From a checkpoint of a small mixture-of-experts model trained on Wikipedia.
Size: 12 layers, width 320, vocabulary 13151, 28.1M parameters.
Training: a variant of Muon for the experts, 248M tokens, 3909 steps.
Below are experts of layer 4 (counted from 0) of a mixture-of-experts language model. Rows are named router (the router's row for the expert), up (a neuron's input weights, with its number), down (a neuron's output weights, with its number) and show model dimensions 160-239. Each number is 128 + 32 x the weight over its row's rms, rounded and kept within 0 to 255.
Before each expert's rows: "gets" lists some tokens that make up at least twice as much of what it gets as of all text. This comes from a sample of Wikipedia text that the model never trained on. Tokens count by the router's weight.

# expert 7
gets: "- ", "– ", "–", ": ", "(", "in "
router [135 162 196 157 119 136 112 138  97 156 108 158 131 114 154 135 209 148 123  79  98 105  91 144  60 133 156  84 103 134 136 129 184 103 171  76 132 126 145 125 124  49 139 121 138 116 114  72 132 160  65 116 136 151 136 114 153 154 109  72 201 160 143 101 118 141 127 140 141  72  52 101 120 186 166  66 123  96 103 208]
up0 [134 135 145 137 119 166 147  57 153  91 147 145 149 117 150 206 145 140 118  79 136 130 140 157  63 122 118 155  63 133 113 103 113 132 139  67 108  96 128 172 106 175 115 122  90 119 119 148  92 179  81  70 114 129 138 162 129 175 135 158 134  84 162 133 151 213 153 145 133 112 177 132 120 121 113 164 142 115 131  89]
down0 [113 139  94 123 158 138  65 170 178  73 153 103 182 130 141 127 103 159 131 171 115 108 177 125 175  96 140 121 138 136 136 131 144  52 174  99  85 139 116 121 161  44 172 120 116 159 128 126 119 145  88  95 129 171 110 138 133  61 193 178 148 128  64  99 152 135 154 137  96 162 158 123 146 182 123  69 117 146  71 164]
up1 [143 121 118 132  89  76 172  88 172 111 159 102 105 116 153 115 148 153 136 127 120 126 168 104  94 154 155  67 117 120 182  91 104 117 136  87 148 103 110 103 180 106 134  92 155 120 134 114 179 193 120 142 107 148 135  82 114 211 108  90 191 187 186 107 185 115 110 207 170 144  75  98 139 146 187 160 140  90 121 119]
down1 [183 127 115 114  71 156 129  97 120 163 174 176  70 133 117 109 127 145 179 108 151 138 106  64 163 151 132 178 150 172 148  77 108 183 199 139 105 157 123 154 120  84 135  91 115 176  75  96 137 106 120  88 198 111 129  95  37 124  72 121  93  28 104 137 130 132 123 133 170 143 114  89 144  65 175 151 163 174 167 128]
up2 [132 168 113 142 165 124 121 140 155 170 117 119 133 145  95 138 145  94 120 120 133 113 126  95 141 145 207  90 130 124 174  98 130  87 126 169 108  61 125 128  97 149 108 111 137 121 123 104  79 150 110  64 149 141 164 103 154 174 222  83 133 161 116 136 130 127 171  82 125  51 151 200 121 137 138  91  96 130 158 182]
down2 [121 149 138 130 124 164 111 154  62 163 102 110 149 126  36 161 164  86 134 131 146 150 131 105 113 165 174 142 175 125 131 140 136  91 162 133 134 181 125 137 146  86 130  99 177 142 168 135 247 192  85  95 134 124 165 155  82 157 131 209  88 112 100 124  94 101 109  95 125 138 120 184 143 138 137 145 179 144 171 163]
up3 [121 138 165 158 162 109 160 123 102 117  69 111 124 128 150 131 136 111 141 141 168 112  49 131 136 137 164 131 113 131 163 105  73  86 117 166 117 102 148 120 156 115 132 126 114 125 147 124 132 109 122  90  52  89 124 121 133 138  97 134 150 135 151 101 120 167 149 161 158  64  30 102 163 125 144  85  56 114 125 174]
down3 [ 86 117 150 151 174 101 147 136 158 125 125 141 116 123 119  65 100 101 103 123 160 102 117 159 152 168 156  94 185 152 153 156 124 101 123 143 158  94 147 135 143 182 141 146 140 126  81 181 143 138 154 113 157 124 144 163 113 116 146 112 162 106 153 137  66  80 128 123 171  99 193 126 132  82 188 105  57 135 100 106]
up4 [137 142 169 130 104  96  72 111 119 161 175 124  87  96  92 185  81  86 104  93 110 110 158 118 111 143 140  88 156 173 117  82 153 129  77 136 152 108 120 157  81 128 201 108 101 140 157  35 160 133 164 113 181 167 130 140  91 113 123  72 148  78 152  76  99 119 103 184 147 118  87 129  95 174  62  84 177 182 134 165]
down4 [127 129  82 135 119  77 107 145 126 145 141  83 130 139 111  91 117 151 160 114 101 156 160 136 155  62 130 121  81 113 148 138 108 177 110  97 129  67 153 150  77 168  57 111 124 110 145 146 150 133 139  84 147 111 172 152 123 150 122 146 122  82 127 144  90 158 132 118 132 128 135 134 176 113 139  99 108 123 184  60]
up5 [ 72 118 160 136 105 147 104 134  99 129 171 135  95 101 139 163 164 115 130 174 129  95 102 115 115 111 130 180 130 105 137 119 132  76 165 138 148  79 136 124 143 125 135 134  96 157 102 123 147 143 125 147  75 145 104 124 204 233  91 207 121 111 125 144  98 123 128 254 160 100  64  70 148 150 160 181  78 139 148 107]
down5 [133 126 117 147 151 106 140 103 171  79 181  92  49 156 152 111 163  60  79 140 103 144 115 117 103 166 145 122 111 118 163 161 146 122 102 128 120  79 219 127  89  97  79 186  72  98 142 145 114  69 146 164  84 131 155 145 107 165 204 113  36 132 161 158  86 135 162 136  78  75 124  39 131 131 151 132 163 154 112 176]
up6 [143 179  48 134 146  99 157  92  90  87 106 135 114 133  89 199 255 111 122 174 141 106 145 149 133 117 179 130 142 130 147 111 161 155  98 138 128  74 144 147 106 172 100 110 127 124 131  30 111 174 159  81 109 135 155 165  76 141 152 171  87 142  94 124 117 164 187 142 135 155 158 187 135 120 116 122 174 114 202 102]
down6 [104  42 165 143  94 145  56  57 139 154  88 182 128 162 121 183 117  97  98 103 146 108  62 123 151 171  93 138 147 130  99  82  81 134 101 134 169 103 146 107 118 125 135 133  74 108 135  59 137 155 143 110 144  85  60 105 224 139 104 125 132 108 137 146 150  90 139 166 125 111 168 159  79 178 101 152 100  99  92 114]
up7 [ 64  93 146  99 122  78 124 123 103 127 165 125 130 104 142 145 103  86  99 138 147 136 120 130 124 158 120 130 148 151 146 201  98 131 123 141 118 155 159 133 109 126 124 115  98  95  49  88 163 189 163 141 109  79 147 126  93  97  77  86 176  90 119  71 194 178 101 125 137 130 111 107 124 113 176 102 127 132 153 144]
down7 [ 94  97  99 109 160 148 184 103 179 129 103 100 133 135 124 139 109 131 103  91 111 120 171 129 150 189 153  94 155 124 169 150 136 153  79 127 111 108 147 159 138 120  77 106 115  76 129 139 162 186 160 174 108 126 160 171 115 181 158 137 116 105 106 110  65 106 134 121 109 139  71 103 122 156 142 109  99 124  84 128]
up8 [ 37 153  86 132 139 118 145 140 122 119  85 175 108 150 128 173 136 171 100 143  92 200  91 131 141  86 124 180  76 152 140  74 145 185  56 146 129 119 150 121 101  74 198 125 153 134  97  86  98 152 110 148 139 147  88 126 164 149 147  92 165 180 136 130 155 130 145  98 134 174 101 157 111 156 116 142 184 143 112 234]
down8 [ 98 117 141 163  68 161 115 124 178 140 132 138 121 134  56 138  91 115 147  73 127 116 125 193 122 138 209 168 145 151 111 126 120 172 144  77 163 132 188 146 101  51 124 134 180 148  94 147 155  90 154 104 129 172 121 158  95  96  80  86  84 139 121 114  70 176 135 157 159  86 109 162 120 156 116 123 219  63  90 106]
up9 [197 196  98 118 112 108  78  54  99 121 184 186  70 108 164 131 161  71 114 112 154 108 137 118 104 149 121 133 125 142  80  95 135 143  81 114 123 115  96 175 136  99 101 166  66  84 149 123 110 180 120  70 106 119 111 152 104 146 170  86 102  98 150  88 156 136  98 114 134 113 139 166 120 135 129  80 147 134 172 116]
down9 [ 97 127 128 148  53 190 161 155  67 102  98 120 180 145 107 151 130 135 148 129 117  92  39 128  80 140 134 129 141  83 131  90 118 130 128 160 116 165 111 192 154 129 177 102 119  94 110 118 150 116 139 135 162 101 123 137 134 145 114 175 175 142 110 127  86 114 156  88 163 126  92 134 167 124 118 133 146 126  95 135]
up10 [106 153 116 152 109 156 112 111 106 195 128  81 153 141 113 139  86 161 113  93  91 183 111 210 121 147 107 110  65 116 111 158 111 150 115 146 129 162 115 103 179 167  84 144 106  87 114 175 149 136 110 125 104 116 174 134 203 124  94 133  93 145 124 101 173 188  62  72 144  90  85 103 161 139 118 120  99 122 120 167]
down10 [ 87 122 124 168 129  79 108 116  22 120 124 169 131 105 134 100  94 145 164 165 152 136 109 125 101  94 119 114 142 142 182 161 118 119 100 101 132 117 149 135 149 185 117 161 115  59 134 133 128 123 149 140 109 161 150 138 103 131 118 124 107 169 117 139 180 156 136 150 134 112 176 164 126  92 117 121 129  60 134 104]
up11 [105 109 119 102 117  83 128  95 119 146 119 139  73 128  91  79 132 113  79  90  57 146 137 124 155 134 106 148 110  96 126  82 138 134 119 109  73 128  89 197  89 103 139 157 164 164  97 165 141 134 145 146 152 146 106 126 194 140 168 107 125 216 119  70  98  85 150 183  61  58 102  85 145 190 110 115 148 154 140 143]
down11 [124 154 121 133  99 121 157 117 186 143 106  87 166 142 102 148  45  98 143 117 119  83  94  90 216  66 159 139 123  62 141 122 155 114 122 149 160 118 159 145 180 127 107 133 177 138 183 185 199 155 146 187 159 131 124 146 107 176 177 144  84 149  86 113 115 112  66 131 137 179 146 123 168  88 137 179 116 189  74  96]
up12 [104  72 170 147  90 146 144 174  91 128  98 131 148 101 101  76 123 118 159  89  77  99 124 120 131 139 175  95 150 142 111  84 149 139  78 120 155 158 115 104 185 108 122 175 118  99  90 127 154 105  95 132 104 127 136 140 180 147 124 157 154 147 123 119 101 186 116  65  80  87 121  66 140 162 114  99 127 108  95 142]
down12 [138 107 154 154 135 118 151 149 113 160 110  68 124 130 127 164  72 128 157  84 123 163 123 212 119 129  81 159 141 154 143 130 180 113 115 133 115 108 119 161 102 133 131  84  73  40 123 141 116 145 133 139 148 150 181 140 175 101  99 161 152 150 184 114 118 134 147 107 155 189 157 118 145 107 108  91 172 107 159  88]
up13 [152 146 128 129 102 106 131 127 128 176 131 163 147 141  81 158 156 149 114  77 152  92 147 123 148 146  64 140 146 138  85 116 109  43 119 122 125 101 119 131 104 142  90 141 119 173  87  49 185 166 137 143 155 146  84 187  98 185  50  89  48 167 183 127 144 117 186 140  82 110  93 160  84 113 100 135 119 108  73 134]
down13 [166 129 150 101 117 133 162 145 168 167 124 123  94 156 147 131 158 121 118 140 157  77  83 187 153  71 121 151 151  98  69 110 124  59 128 153 132 155  84 139 135  74  53  85 164 187 109 150 138 183 137 132 114  74 115 157  73 131 136  90 118 138  90 111  56 154 118  98  55 174 142 153 135 144  98 172  96 158 106 136]
up14 [122  99 118 155 120 157 149 109 111 140 135 143 142 107 197 199 178 120 130  99 119 103  31 163 146 127  76 165 129 136  91 151 123 163 164 116 137 169 121 151 107 104 121 127 117 126  98 159 138 155 134 135 160 112 110 114 192 120  90 145 150 111 108  79  85 203 149 109  75 213 145 168 167 145  89 147 139 118 129 149]
down14 [100  98 101 113 168 119 135 151 108 119 150 114 106  81 126 134  72 105 117 106 165  64 137 158 125 137  68 128 118 133 102 128 174 147 141 160  99 140 128  97 120 132 126 125 150 120 177  98  95  83 188  85  83 181 112 157 146 142 149  92 105 171  90 135  86 181  88 145 137 109 140 143 152  97  72 171 121 141 128 152]
up15 [100 125 163 134  80  61 135  92  99  90 205 118  88 127 107 161 188 161 145 145 166 106  46 110 101 142 209 125  99  79 104 171 148 120 152 142 118 139 133 125 114 148 144 135 113 177 154  87 131 150  81 152 150 118  99 159  71  93 169 117 133 132 133 107 107 110 133 120 179 113 165 149  85 167 142 128 138 118 152 170]
down15 [191 155 117 123 122 148 158 137 152 136  69 142 135 177 112 144 171 129 103 102 148  88 182 168  91 112 118 140  92 161 110 144 161 129 115 120 167 191 123 171 129 156 156 109 154 142 102 119  52 112 186 215 128 152 192 116 102  70 133 126 157 188 128 228 162 153 172 132 192 147 171 126 149 174 127 135 122 148 168 153]
up16 [142  57 191  73 172 136 128 118 121 143 152 187 108  88 171  96 145 178 161 139 148 150 198 183 160 138 104 164 177 172 132 170 133  86 140  99 135 125  85 179 156 135 114 121 118 151 152 120 155 199 137 158 106 146 120 155 183 137 146 114 113 141 155 111 166 114 136 203 124 122  96 116 156 123 145 143 137 109  98 118]
down16 [192 176 157 105 124 119 107  72 107 125 122 174 160 135 132  92 153 118 194 135 152 139 101 111 152  86 199 123 128 117 147 120 128 133 124 147 131  96 109 100 145 141 162 188 113 135 163 158  91 124 217 173  76 105 127 147  93 127 134 146 113 104  74 134 109 102 156  58 155 104 135  91 181 124 155 185 178 136 180 128]
up17 [165 101  67 101  91  89  50 149 110 109 189 158 119 103 129 100 126 148 129 113 114 131 122 120 201 159 117 113 115 122 119 115 173 145 167 111 144 105  98 130  87  61  57 109 121 141 115 114 124 135 108 170  99 116 136  82  84 130 127 114 165 186 114 113  94 161 155 138 128 136 140 156  72 155 110 101 173 151 125  60]
down17 [101 120  98 130 180 110 115  98 137 129 130 143  91 139 100  98 154 122 151 146 102  90 127 121 140 166 182  71 120  99  42 108 174  89 111  78  91 154  99 168 135 109  48  93  92  85 168 147  70  99 119 131 101 139 133 173 111 132 145 103  90  59 102 133  69 138 115 156 112  98 151 189  93 119 143 169 126 117 142 140]
up18 [143 168  88 129 111  90  72 113  77 179 200 174  89  92  69 162  88 171 134 170 110 148 156 145 181 153  98  94 124 129 102 135 114 148 128 120 107 124 126 120  99 113 110  99 119  98 138 139 147 166 142 150 190  82 115 113 130 185 166  98 135 135 109 122 164 107  80 124 199 103 110 113 135  81  79 111  75 120 105 107]
down18 [129 155  95 115 122 156  98  90  90 171 129 129 141 192  79 157  57 110  62 114 133 147 128  81 101  82 117  80 147 150 144 142 146 209  76 137 111 152 110  97 134 137  94 150  98 122 181  57 136 128 116  99 184 115 116  96 128 126  67 143 107 138 157 182 128 157  95 118 158 131 104 105 110 118 127 133 124  93 114  69]
up19 [134 110 186 148 154 158 143 129  87 140 109 134 121 139 115 134 121 195 134 153  89 148 122 121 139  70 140  88 129 150 127 111 127 153 111 124 121 173 132 170 119  79 238 106 106 168  85 102 137 156 155 127 205  71 104 112 152 110  90 148  94 114 188 113 100 160 118  34  84  63 153 144  79 136 101  84 137  90  96 140]
down19 [142 127 152 123 107 106 153 101 126 147 171  91  74 129 172 120 107 144  92  72 130 164 119 203 139 132 127  99 113 135 105 169 163  97 145 108 158  96 147 140 136  61 109 116 152 120 153 101 110 105  91 119 164 113 111  96 175 112 194 149 159 113  36 125 145 114 156 122 234 126 141 180 108 122 162 154 199 141 164 121]
up20 [130  79  92  95 170  81 142 101  36  98 124 136 136 183 182  86  82 134  99 123 113 133 165 113 173 102 102  84 127 112 139 148 105 137  77  88 130 121 136 141 108 113 102 122 136 116 148 107 136 130  80 130 158 100 131 117 107 137 158 159 162 162 157  79 111 152 145 149 124 126  81 145 137 134 152 141 149 157 159  99]
down20 [117 103 113  98 137 167 190 169 189  78 134 163 108 117 123 141 139 165 118 100 111  99 171 130 105  99 141 132 137 111  52 109  64 133  89 106  92  73 129 124 121  91 196 121  98 104 121 132 180  95 117 157  82 128 199 116 140 169 102  76 151  87 191 169 142 108  86 121  83 188 108  90 100 105 171 164 130 101  66 136]
up21 [158 125 138  87 114 140 128 156  81 161 174 173 140 146 131  99 166 123 182  72 136 143 162 148 101 124 146  98 135 132 146 112 150 163 137  99 148  89 128 152 113 168 118 116 151 123 136 125 121 147 126 155  94 169 166 124  98 146 136  91 136 102 140 125 136 134 151 128 193 137 128 179 159 107 133 139  21 104  62 133]
down21 [130 163 165 128 161 112 106 177  92  94 108  83 153 127 212 168  88 124  72 130  85 103 133 130 143 141 164 148 109 145  89  85 139 125 140  95  65 132  98 141 147 110  91 128 184 124 104 195 123 142 111 161 191 138 134 184 162 135 126 124  92 130 151  97 159  82 113  91 111 151 133 119 136 141 131 105 121 191 114 140]
up22 [127 185 134 113 129 163 123 119 142 144 120 152 119 136  53 136  63 104 115  85 132 141 143  65 107 135 168  97 101  84 126 154 139 144 117 100 133  69 135 127 132 103 136 129 127 172 162 168 129 106 140 112 154 129  79  93 115 156 141 139 165 129 114 173 132 113  56 154 195 177 188 119 151 148 120 114 138 146 133 191]
down22 [133  71 154 130 106 108  80 127 170 152 158 106 111 158 105 149 138  95 109  76 108 120 157 112  42 160 101 141 178  89 181 135 103 138 166 134 137 125 112 111 118 136  98  75 182 161 147 165 144 115 147 118 123 155 143 131 147 160 154 183 102 104 111  95 134 174  74 164 115 117 135  89 116 119 124 105 185 155 127 196]
up23 [113 111 146 121  83 173 113 150 181 116 158 126 114 152 145  84 135 153 110 161 103 103 105 142 183  87 135 153  83 130  88 185 159 145 114 133 117 124 117  90 121  89 144 138 169 176 140 201 175 116 199 111 130 107 106  94 111  57 115 103 189 117 118 104  97 104 111 152 146 163  94  80 108 149 176  64 175 131 157 160]
down23 [131  99 113 185 150 102 104 187 155 140 133 115 147 156 101 119 104 120 114  61 148 115 106 138 151 138 128 109 119 165 115  96  90 188 203 138 185  89 176 108 149 137 136 144 129 196 132 152 133 142 131 100 102 128 152 161 138 176 129 127 167 125 123 106 133  98 132 106 169 118 122 179 182 125 100 151 152 139 141 169]
up24 [ 98 131 136 133 174 183  70 126 209 142 120 164 163 144  77 116 201 134 138 177  77 150 132  81 125 144 127 150 138 113  42 128 149  99 145  54 112 110  99  72 118 125 142 141 142 122 146  98 114 166  98  93  79 153 128 100  73 136 131 107 209 103 121 117 163 132 179 106 129  73 125 114 139 133 111 129 109  97 144 130]
down24 [118 154 138 153 127 123 181 135 115 156 147 147 151 152 143  71 127  82 137 183 129  90 163 122 173 194 125 122 161  88 139 158 119  66  75 156  91 159 115 119 176 171 207 167 132  71 185  84 124 128 177 100 198 140 123 137  93 123 158 112 122  98 109 117 151 113 168 161 111 134 146  94 132 112 147 145 130 138 126 123]
up25 [ 96 114 184 159 141 108 115 131 153 128 158 137 156 128 176 115 135  92 117  92  91 103  91 110 118 161 178 173 138 129 131 139 142 136 128  94  77 128 145 142 139  97 109 136 136 108 118  66 158 141 107 131 142 102 155 138 178 142  85 195 142 134  76 121  89 164 151  80 122 116 101 150 121 140 114 115 106 114  87 174]
down25 [149 118 125  51 145 106 128 133  75  79 108 142 152 130 190 136  80 133 110 108 179 113  46 163 129 104 154 114 135 129  81 125 199 157 136 120 130 140  92 109 180 146  73 183 154 199  71 135 131 118 163  93 110 196 109 111 139 155 114 120 130 145 117 100  67 115 130 126 156 116 168 113 173  93 121 158  92 141 101 107]
up26 [172 141 128 144 156 141 101 147  86 108  76 138 113 158 100 164 114  56 164 174  60 120 120 127 101 138 140 108 115 140 208 183 171 183 111 141 145 115 149 206 124 172 119 121  98  92 106 106 149 104 163  79 122 108 190 142  45 129 167 137 139 116 155  82 158  81  77 147  90  79 128 114  97 131 114  83 127 191 113 105]
down26 [114 114 173 105 131  90 152 100  85  91 148 109 133 105 132 154 182 165 171 126 146 144 131 107 114 162 120  46 150  86 173 161 138 133 118 160 117 174 113 150 175 150 153 126 107 130 149 152 172 160 118  59 151 122 118  75 161 123 181 156  85 127 110 190 149 151 103 162 139 142 134 138 155 102 138 132 159 192 111 148]
up27 [114 121 151 145 119  79  73 132  98 141 151 173  71 113 207 125 174 186 147 102 138 142  77 179 123 126  82 113  79 119 115  87 127 123 109 123 135 154 135 144 101 182 106 127 121 142 118 130 159 136  70 126 149 128 144  98 195 130 188 130 110 142 130 135 158 117 144 133 145 122 118 113  95 147 142 115 158 173 133 178]
down27 [158  89  71  86 153 159 106 108 133  85 105 125 124 102 103 106 123 122 193 110  69 145 160 126 130 120 191 196 134  94  67  81 114 162 100 173  87 120 120 120 148 118 185  95 127 163 157 114 120  87  74 141 101 192  94 165  66 161 100 141 162  73 101  48 156  73 171 148 138 174 124 112 110 124 163 137 137 107 152 113]
up28 [139 174 145 117 106 158 137 122 144  90  59 125 151 159 109  96 143 149 126 140 114 121 132 134 157 141 197 149 123 114 179  95 130 117 151 122 134 156 160  52  90 103 151 113 126  53  27 110 142 131 123 131 203 111 148  88 121 195 128  78 165 171 138 129 101 157 128 172 162 112 115 111 129 134 134  80 188 148 154 125]
down28 [119 120 211 152 171 153 125 108 158 129 123 118 126  81 178 130 102 120 131 155 125 116 134  81 176 173 138  52  85 172 175  83 124 160 111 147 114 130 167 141 134 140 156 138 119  96 184  69  75 144 143 100 112 137 204 148 116  92 111 134 150 117 107 120 108  93 128  94 153 126 133 166 120 147  94 115 122 154 181  89]
up29 [ 96 170 136 105  82 133 143 156 102 180 144 185 123 165  83 124 154 100 138 149 104 101 133 121 105 135 180 168  83  96 116 149 130 175 113 174 149 139 149 119 156 141 154 117 114 138 127 121 126 128  62  67  96 139  91 169 171 156 122  93 170 129 131 167 118 138 115 180  93 109  94 109 153 146 155 192  95 116 180 144]
down29 [ 65  96 173 179 100 172  99 125 127 104  55  84  66 172 161 123 108 132 113 160 176  92 100 158 126 120 131 124 155 108  95 116 126 138 117  87 109  68 133 160 105 125 115 122  76 137 143 153 130 122 117 180 164  85 130 180 142 125 129 126 112 158 109 132 188 123  79 134 160 147 107 126  91 139  96 133 167 118 104 116]
up30 [202 109 174 143 109  97 153 102 177 104 120 156 151  94 161 146 133 148 127 131 141 109  82 161 102  66 129 130 103 160 131 107 163  96 153 119  74 160 161 166 158 108 145 163 114 162  97 149 131 152 142 133  98 138 139 160  73 105 103 117 196 158 213  95 152 150 169  98 144  86 139 111 151 152 187  83 149 159 112 159]
down30 [108 124 137 157  94 171 104 132 148 164 170 178 143 141 190 186  82  93 113 104 163  99 143 100 136 142 106 154 187 158 109 208 148 152 161  99  88 116 124 101 158 139  71 200 123 164 134 133 165 113  74 128 141 117 145 140 164 119  66 135 140 131 129 132 132 113  89 143 117 169 163  68 135 169 160 108 188  87  81 209]
up31 [143 213 143  90 139 177  98 118 153 175 119 152 128 111  70  45 187 201 146  84 129 149 162 124  93 132  90 123 123 120 160 150 130 127 117  86 189 184 157 109 136  93 131 101 124 115 148  19  95 151  79 119  95 159 139  77 137 150 141  97 170 130 135 101 169 119 134 221 111  98  70  85 125 144 178 141 114 110 119 151]
down31 [ 88  89 201 183 134 162  44 178 148 117 167 136 154 110 176 121  89 102 132 160 160 100 171  98 162 157  71 169 135 157 121  91  94 119 160 168 126 177  93 174 128 146 117 150  71 155  99 145 130 108 181 153 136 101 133 175 115 199  76 160 122 145 144 154 148 142 122  69 157 149  87 110  79 108  88 101  80 166 135 187]
up32 [135 154 154 121 125 107 146 124 220 157 146 158 129 116 198  44 101  82  86 132  83  91  85 151 135 102 164 140 139 130 105 132  78 126  93  75 134  79 137 131 124 131 150 125 138 102 109 119 137 100 138 115 159 129 123  89 186  86 137 118 171 186 152 155 118 162 164 146 100 141 155 109 142  99 200  68 145 106 130 113]
down32 [103  98 105 116 152 166 111  96 146 117 152 115 163 153 136  98  90 116 142 124  85  77  81 142 171 138 170 195 140 104 107  79 169 133 169 166 136 131 129 132  66  89 139 113 154 146 183 169 120  63 119  88 113 164 101 117 144 176 121 148 130 139  61 154 117 158 137 134  71 142 130  71 127 121 118 139 115 122  79 109]
up33 [132 121  93 133 155 118 114 116 157 139  94 154 166 127  79 132 167 223 100 128 167  94 109 144  95 131  79  75  79 114 111 139 121  87 112 143 152 136 124 179 107  86 171  92 143 101 125 141 110 166 120  83 133 152 130 122 168 166  86 109 133 166 123  96 189 117 102 100 104 150  82 150 114 107 134 133 182  89 140 169]
down33 [175 146 143 116 118 126 127 115 137 118 135 126  88 154 123 162 155 120 164 108 153 150 166 120 155 110 180 147 109 163  99  94 132 137 132  78  82 193 157 112 104 145 113 128 161  68 125 121 171 101 209 102  97  88 159 131  98  83 166 136 141 107 144 198  72 135 101 203  81  64 137 130 144 206 125 156 131 132 146 149]
up34 [149 152 134 128 143 105  62 143  79  88  65 120 178 105 113 109 168 144 126  88   1 144 179 105 100 131 103 158 151 187 146  82 125 125 112  88 112 133 137 178 140  98 107  66  97 114 109  32 139 116 113 116  98 129 126  83 134 161  97  72 139 180  92 110 145  86 138 182 151  99  94 105 127 142 174 140 139 140 138 145]
down34 [113 110 119 115 118 140 158 101 100 114 120 117 115  85 145 134  72 106 144 119 117  84 138 117  87 199 106 108 150 160 174 111 146  56 154  98 146 114 180 135 121 138 140 149 140 150 117 122 125 121  68 118 170 134  99 124 154 133  92 140 151 100 112 114 129  79  80 191 120 117 133 126 110 133 138 127 146 151 115 110]
up35 [135 227 156 101 142 115 159 125 113  87 137 151  69 131  67 109 106  91 125 106 158 109  95 104 114  81 255  68 139 158 192 133 127 130 164  71  86  69 137 147 151 139 148 121 104 138 109 130 116 138 149 150 108 131 116 157 125 144  97 164 184  91 132 148  84 163 184 168 146 137 173 145  88 144  81 140 148 135 100 103]
down35 [134  94 101  88 175 134  89 128 102  99 178 119 120 114  99 153 121  90 138 133 122 127 109 126 110 123  77 118 165  76 137 101 171 170 162 169 161 164 137 165 179 160 145 176 114 182 166 167 113  84 141 190 120 157 125 115 123 122 143  99 110 150 194 155 151 146 151 165  99 107 133 148 151 102  88 146 104 141  83 101]
up36 [139 121 165 143 221 138 162 139  98  94 112  79 123  97  67 170  95 199 159 123  98 121  73 171 116 146 137 156 125 134  86 102 109 154 194 112 122 118 140  82 140 113 107 126 126  97 121 203 122 106 124  76 165 101 174 108 130 116 156 115 132 118  68 190 151  81 131  84 139  85 111 113  46 108 111 147 149 160 156 169]
down36 [ 77 180 155 195  46 153 108 178 186 139 152 115  77 101 141 148 147 115 132 116 119 130 123  62  97 143 161 176 125 132  81 136 144 184 158 131  68 155 155 103 130  73 137 131 156 102 116 124  90 106 120 121 147 211 140 146 107 114 126  77 132 116 129 130  86 110  40 101 137 209 102 183 135 146 136 143 134 142 167 114]
up37 [132 105 117 128  92 117 151 124 216 155  14 105 140 123 185  79 160 120 143  14 164 110  64 137 130 144 143 105 102 125  81  77 112 116 124 142 119 113  89 126 133 111 109  92 139 113 111 138 124 136 116 118 102 144  86 146 150 173  79 132 226  71  40  87 126  72 132  98  69 147 104 136 102 132 125  51  56 108 116 138]
down37 [ 78  78 116 162 152  97 159 162 114 158 139 147 160  68 103 110 157 153 170 176 150 209 135  84  92 123  96 163 142 166 129 104 159 104 107 130 105 135 153 118  76 170 110  98 122 103 155 134 115 171 115 120 106  98 115  76 188 113 139 161 134 116 123  88 152  94  91  98  86 139 160 141  96 114 113 144 132  82  98 124]
up38 [152 166 165 123 139 143 149 129 139  97  87 100  82 156 116  91 192 162 152  90  93 118 102 157 153 177 166  89 127 161 130 152 159 146 125 122  64  85 130 120  97  88 148 112 102 104 117 151 136  97 114 103 123 168 112 149 105 125 136  66 117 103  87 158 153  89  96 119 151 120  65 100 116 158 148 192  85 161 191 188]
down38 [123 111 105 178  87 137 125 121 165 100 157 125 163  83  68 178 141 107 132  46 120 146 101 116 103 122 127 161 181 118 145 128 180 143 184 158 133 162 168  97 150 124  64 110 135  58 125 164  86 148 136  94  64 175 165 162 142 171 100 183 117 162 121 180 144  90 101  97 111 167 118 138  87 100 133 147 127 150 121  58]
up39 [ 95 130  79 151 150 168 151 138 108 135 127 187 110 166 124 158 166  82 146 116 142 123 179 175 168 107 159 131 102 118 148 149 123 149 151  86 133  69 123 165 124 145 129 129 114 149 125  99 171 102 102  84 118 122  92 116 158 166 122 118 182 155 197 129 141 175 114 127  70  99 157 123 146 102 132 119 166 104 137 118]
down39 [ 65 164 156 123 148 132 128 121 117 116 168 131  74 117  74 142 111  77 135 152 121 145 144 108 158 107 128 158 114 145 129 116  93 100 125 203  78 146  84 127 103  80 142 124 154 129 122 140 194 143 113  55 109  80  92 137 117 121  82 127 101 153 175 142 142 124  55 104 135  90 117  98 165  96 164 138 167 143 119 125]
up40 [157 120 118 129  61 163 157 120 120 115 155 126 118 161 171 104 175 152 156 101 178 108 112  86 189 136 148  49 105 118  83 123 115 105 123  86  99 155  83 117 181  94 120 137 135  80 121 161 158 141  79 154 157  55 112 219 159  44 153 118 172  93 164 162 103 198  73 139 141 100  83 168 139 138  80  65 138 112 117 137]
down40 [127 175 102 161 143 156 135 163 151  95  98 153 173 139 104 135 156  98 125 167 126 103 129 109 121 154 132 119 142 155  65 161 128 175 116 134 111  58  98 130 155 218 175 100 146 239 120  93 112 165 100 168 105 133  91 151 150 134  25 108 160 114 158 195 109  79 160  82 125 128 119 141 127 110 140 118 108 114 152 156]
up41 [131  74 145 110 109 153 110 133 128 169 117 115 134 110  84 141 138  60 140 153 124 106 135  96  96  54 134 134 116 142 110 130  93 154 121 213 116  18 130 161 140 124 111 136 147 136  59  92 143 108 121  96 172 123 133 148 153  97  70 125 207 109 120  61  93 159 118 107 115 117 142 115 129 109 155 151 100 123  53 117]
down41 [ 94  85 169 119 177 164 154 156 105 149 143  89 140 113  74 154 121 115 152 180  85 112 128  91 153 163 107 119 118  73 119 158 140 153 105 161 132 158 102 109  66 110  92 127 118 158 179 104  59 141 180  70 148  89  93 181 129 147 186 165 144 151 141  92 149  54 118 126  99 116 190 109 178 162 124 145  67 110  97 139]
up42 [127 143 129 151 130 168 152 147 137 197 176 109 131 126  86 122  93 184 135 121  63 126 142 150 194 142 159 107 167 143 160 194  70 104 135  81 158 139 126 111 161 141  70 129 102 101  72 127 146 158  63 155 142  87 184 107 119 148 121  81 134  96 107 118 180  47  97 116  97  85 127 192 119 130 183 139 123 116 151 150]
down42 [139 100 135 111 135  93 139  83 108 156  93  81 126 135 103 121 128 143 147 170 150 135  83  87 134 125 117 113  95 207 147 165 122 114 100 127 133 143 101 124 144  86  67 116 106 124 108 154 125 145 145 155 144 105 164 138 117  83 105 174  93  79 126 167 155 134 164 174  96 170 158 111 118 125 127 104 116 113 131 131]